Below are experts of layer 9 (counted from 0) of a mixture-of-experts language model. Rows are named gate (a neuron's input weights, with its number), up (a neuron's input weights, with its number), down (a neuron's output weights, with its number) and show model dimensions 0-63. Each number is 128 + 32 x the weight over its row's rms, rounded and kept within 0 to 255.
Before each expert's rows: a language model's description of what the expert responds to; "comes after" lists some tokens at least twice as common just before its tokens as in all text. This comes from a sample of Wikipedia text that the model never trained on. Tokens count by the router's weight.

# expert 38
It responds to: Digits, percent signs and pipes inside table numbers such as decimals, percentages, times and minor-planet catalogue rows (MPC · JPL).
comes after: "0", ".", "4", "3", "5", "1"
gate0 [129 102 106 177 126 130 177 136 133 170 106  94 148 146  81 101 108 131 120 133 172  60 154 145 143 118  94 112 135 143 144 121 111 120 178 133 178  58 105 111  64 157 120  81 129  74  85  88 123 171 141  81 174 124  42 104 138 143  97  47  93 180 144 119]
up0 [135 159 137 134  95 123 153 151 119 143 109 141 111 114 100 120 114  91 173 159 123  95 155 107 144 106 123 108  85 142 132 153  98 142 162  75 122 120  71 153  82 113 111 109 143 123  91 132 138 118  74  78 152 104  33  70 136 170 109  49 148 164 169 143]
down0 [126  97 112 161 149 141 146 124 126 152 123 154  76 108 208 107 110 107 177 129 120 138 109 178 117 103  83 137 161 145 100  92 125 187 124 165  85 129 122 123 105 164 118 137 116 173 105 186 120 120  80 100 159 138  82 141  78 206  83 139  91 176 136  89]

# expert 39
It responds to: Pipe separators and header words opening markdown tables of episodes, squads or filmographies, such as No., Year, Pos, Title.
comes after: "\n", "|", " |", " Year", " No", " Title"
gate0 [141 121 151 128  62 214 134 140 152 138  86  78 152 127 147 149 118 132 121 176 140 145 188 164 123 130 106 138 110 104 189 165 151 119 113 186  39 187 134 121  74 135 229 103 107 134 123 161 111 161 167 156 173 114 112 118 181 101 122 145 184 171 172 103]
up0 [109 144 127 144 147 125 128 122 103 187  85  92 152 103 141 133 144 176 152 130 130 129  93  75 129 130  93 108 161 146 159 148 166  70 173 138 128 106 126 173 120 153 114 130  93 123 189 167 158 140 171  94 173 162  72  89 135 122  88 109 151 162 108  76]
down0 [106 136  77 100  84 121 130  96  81 167 119 123 169  79  59 126 110 174 122  71  72 142 145  79  92 108 167 155 150 175  78 125 140 148 107  90 121 176 138 170 172  47  93 181  88  67 117 166 124 106 182 128 122 135 160 146  87 150 181 179 137 128 126 166]

# expert 45
It responds to: Leading digits of measurements, stats and records in infoboxes and tables, such as weight 75 kg, heights, temperatures, ratings, and unit tokens like mi.
comes after: " ", "1", "3", "2", "4", " ("
gate0 [140  92 103 129  80 176 163 149  88 135 114 127 148  83  74 154 150 151 131 186 105 100 121 150 111 119 103 157 110 135 161 173 142  87 198 122 101 128 106 157 114  80 120 147 127 111 141 114 148 114 129 152 141 100 185  99 202 104 117  86 131 127 153  77]
up0 [147 201 139 121 155 104 137 129 138 117 137 131 148 174 103 102 119  94 141 148 161 115 174 149 118 145 175  86 130  91  69 138 125 155  84  94 183  89 109 146 112 151 119  91 144 165 117 134 116 116  95  84 166 147 120 143 112 135 127 138  87 143  92 111]
down0 [106 116 143 212 150 195 150 171 177 153 177 120  91 132  88 135 131 104  98 173 101 159 135  99 149 123 108  73  99  99 134 123 240 117 144 205 168 197 156 149 131 147 184 138  96  97  83 131 158 209  95 124 163 139 151 115 133  93 118 190 149 138  74 121]

# expert 33
It responds to: Last digit of a year after a date or in a range, such as 200-9, 195-2, 198-5, plus words like century and War.
comes after: "0", "1", "9", "2", "8", "7"
gate0 [158 114 138  95 166 117 128 127 137 122 135 133 132 177  97 108 176 102 186 113 151 111  73 140 111 149 134 169  96 115  84 150 164 126  90  96 147 120 128 161 124 130 186 148  78 170 108 100 162 161 151 141 125 133 123 107 154 109 118 150 149 135 200 125]
up0 [125 164 170  68 169 144  92 154 117  92 106  91 146 197  75  84 159 139 151 129 107 129 108 151 109 124 146 114  37 167 100 119 137  44 122 118 164 177 139 121 154  87  97 159  83  87 153 162  92 207 145 181 183 116 146  95 134  96  91  81 114 139 155 117]
down0 [104 129 132 120 148 144  53 184  59 144 124 148 111  77 114 112 141 142 113 140 122 126 153 122 118 158 104 134  90 170 160 157 118  89 174 129 143 117 147 105 138  90 134 153 130 127 108 120  93 156 132 111 179  88 150 113 130 195 147  78 222 182 113 112]

# expert 24
It responds to: Second and third digits of years, especially 9 in 19xx, within birth–death ranges, marriage dates and result tables, such as 1915, 1958.
comes after: "9", "1", "0", "8", "2", "–"
gate0 [ 54  82 142 108 172 127 140 116  64 121 157 156 118 181 139 169 161 117  81 105 152  90 135 163  57  96 109  95  96 126 107  95 177 116  70 138  73 111 137 156 161 117 167 114 120 116 129 124  95 140  90 132 117 144 124  88 164 116 114  96 188  97 101 142]
up0 [159 188  85 107  52 130  75 130 151  99 106 131 101  92 115 165 103 124 185 142 108 182 109 115 163 132 113 129 151  78 104 176 115  65 155  96 172 151 117 125  88 128 117  89 154  80 118 141 147 115 165 189 131 181 175 131 100 183 137 120  90 126 155 132]
down0 [128 111 172  96 110  91  89 119  57 125 102 111 121  89 135  98 134  72 143 114 100 116 136 166  93  80 117 147 192 188  73 187 185 104  46 110 128 182 148 120 115 161 150 121 171 128 142 118 161 120 127 102 125 128 132 156 113 136  89  98 131 154 172 113]

# expert 8
It responds to: Full stops ending sentences, and the decimal point or the digit after it in coordinates, measurements and tables, such as 41.31, 802.3.
comes after: ".", "3", "4", "5", "6", "8"
gate0 [ 82 114 148  50 110 129  67 118 102 126 244 150 152  89 100 130 134 178  72  98 135 141 145  79 146 129  85 120 114 129  87 105 180 122  94 141 146 113 141 162 143 143 166 153 105 151  77 101 156 111 147  82 114  63 115  74 117 173 157 154 140 149  84 145]
up0 [116 183 149 135  77 125  58 113 108 134 175 114  93  83  92 124  92 154 133  88 154 159 160  42  95 172 137 144 158 126  99 140 130 136  95 111 137 117 159  94 145 129 154 142  64 167 126 116 152 163  93  44 142 138 105  98  42 125 202 135 157 117 143 105]
down0 [120 127 132 133  83 128  62 178 120 175 210 178 148 129 135 181 100 168  80 102  87 136 168 113 137  92 135 129 162 159  99 173 118  97 100  94 168 134 128 128 124 122 117 144 122 100 158 139 108 135 100  82 145 168  73 113 130 139 123 125 124 114 134 162]

# expert 43
It responds to: Participles and nouns for release, founding, birth or death in biographies and album articles, such as released, held, died, published.
comes after: " was", " the", " a", " The", " his", " were"
gate0 [ 81  61 100 184 109 116 193 169 122  98  70 111  97  69 144 110  94 148 126 114 121 110 170  89 144  91 127 153 188  99 137 108 103 109  84  67 108 141 139 174 140 105 125 156 137 152 123 150 190 168 132 172 119  95 109 122 133  91 137 167 132 124 105  71]
up0 [132 163 127 140 128 187 174 109 130  60 155 179 175 179 168 130  57 139 156 180 109 133  81 146  99 181 114  98  91 142 140 132  94  85 164 166 170 125 125 113 175 105  95 113 191 110 142 109 129 123 168 119 173 115  88 122 144 166 139 180 102 161 172 136]
down0 [119 148 189 131 134 139 151  97  97 101  77 115 102 147  63 127  99 119 100 161 100 162 101 103 187 159 116 129 112 156 147 135 182 132 137 163  72  97 157 160 168 106 109 163 161 137 159 127  62 144 102  79 100 127  92 151 162 117 137 141 132 157 122 157]

# expert 47
It responds to: Pipes and later column labels in tables, such as Ref., Score, Notes, Qualification, %, plus word fragments inside table cells.
comes after: " |", "|", " %", "==", " Score", " Notes"
gate0 [150 132 162 149 136 110 122  89 142 124 158 122 110 100 101 146 134 169  93 110 112 164 151 101  79 146 138 146 160 142 104  48 139 167 121 143 149 146 105  76 133 149  95  75 125 130  77 112 148 129 105 146  81 123 144 110 123 146 104 149  95 117 136 130]
up0 [120  97 118 118 110 122  88 166 138 157 106 137  93 161 136 106  93 129  93 156 100 157 105 217  70 133 135 200 120 115 158 118  46 140  99 131 169 196 170 122 107 157  95 147  87 118 210 189 174 153 145 117 152 127 103 120 171  67 106 155 159 133 137 118]
down0 [118  93 121 100 214 122 156 171  95 164 151 111 174 109 146 136 109 210 160 117 128 155 132 150 103  47 107  80 126 166 121 106 160 116 118 177 122 140 105 115 138 133 116  80 158 119 165 134  74 175 111 105 122  58  88 122 212 164 132 101  72 152 120  98]

# expert 2
It responds to: Action verbs and their endings after was, to or and in narrative prose, such as moved, led, returned, built, played.
comes after: " to", " was", " and", " were", " he", " also"
gate0 [142 106 173 141 133 135 128 164 158 123 131 120 177 116 150  35 117 118 132 110 205 128 140 156 123 123 140 114 117 140 150 142 126 127  90 133 123 105  96 133 157 106 125 152 140 118 142 157 121 188 124 122 130  66 140  93 146  84 143 170 117 167 156 167]
up0 [107 132 124 105 113 148 106 159 141  69  79 193  86 178 148 136  96 121 130 150 104  84 133 151 160 108  83 136 101 110 105  88  97  87 142 133 153  87 186 125  81 117  85 118  86 125 181 140  91 140 136 194 156 114 166 151 106  73 146 114 139  69 125 158]
down0 [126 167 150 127 124 173 126 150 168 104 224 125 140 117 119 101 169 218 170 155 149  50 129 155 152 150 169  82 142 170  70 111  73 130 103  99 209  81  95  50 160 115 141 129 136  70 131 139 119 146  93 150 126 135 119 146 119 133  91 159 126 184 147  98]

# expert 16
It responds to: Final words of headings, infobox labels and short descriptors before line breaks, such as Career, History, Species of beetle, politician, results.
comes after: "==", "-", ":", "===", "See", " of"
gate0 [165 187 144 120 103  57 134 176 131 104 150 137  41  92  79 162 137 208 130 136 131 156  97 112 194 140 121 141 139 112  82 175 107  94  49 153  68 146 124  93 134 162 125  74 116 156 118 102 141 128 172 131 101 113 106 125 107 142 102 186 155 102 179  85]
up0 [156 106 139 174  74 137 191 128 147 119 142 147 161  97 112 118 109  93  80 132 154 119  92 146 135 124  51 102  87 181 100 162 125 159 122 173 180 102 145 110  94 126 147 103 146 148 148 187 170 113 188 144  88 173  97 140 166 178 137 173 115  97 153 121]
down0 [136  97  96 117 125 164 157 189 173 122 159 112  98 166 137 103 103 135  78 144 114 149 150 129 139  87 114 154 106  84 130 139 172 152  88  56 122 157 119 143 139 172  88  87 117  84 135 156 154 145  86 102  97 115  82 103  77 109  64 122 192 107 110 171]

# expert 29
It responds to: Digits, minus signs and degree or minute marks inside decimals, percentages, climate tables, coordinates and track times, such as (4.6), 35°57′.
comes after: " ", "1", "°", "3", "′", "4"
gate0 [183 109 148 107 159 152  97 147 100 137 184  91  83 126 102  66 127 148 115 189  90 109 179 126 162 114  71  96 125 121 192 119 144 130 119 197 125 127 156 174 127 141 144 144 156 130  88 137 147 176 142 125 128 144 106 107 164 151 200 129  95 134 130 134]
up0 [161 127 121  90 146 129  78 126 147 147 163 118 120 109  61  81 160 150 151 159  80 106 137 120 139 128  63 102 145 147 163 141 140  95 169 126 157 138 163 158 143 160 116 150 131 141  49 120 121 155 121 110 134 160  72  92 143 149 151 125  98 135 161 148]
down0 [137 128 129  95  82  73  88 143 155 127 108 165 119 184 145 132 162 148 116 164 109 124  86 112 165 139  98  88 129  99 194  97 157  99 127 132 134 155  56 125 134 140 139 160 159 109 114 119 193 112 150 141 171 140 122 162 134 114 188 130 129 138 121  78]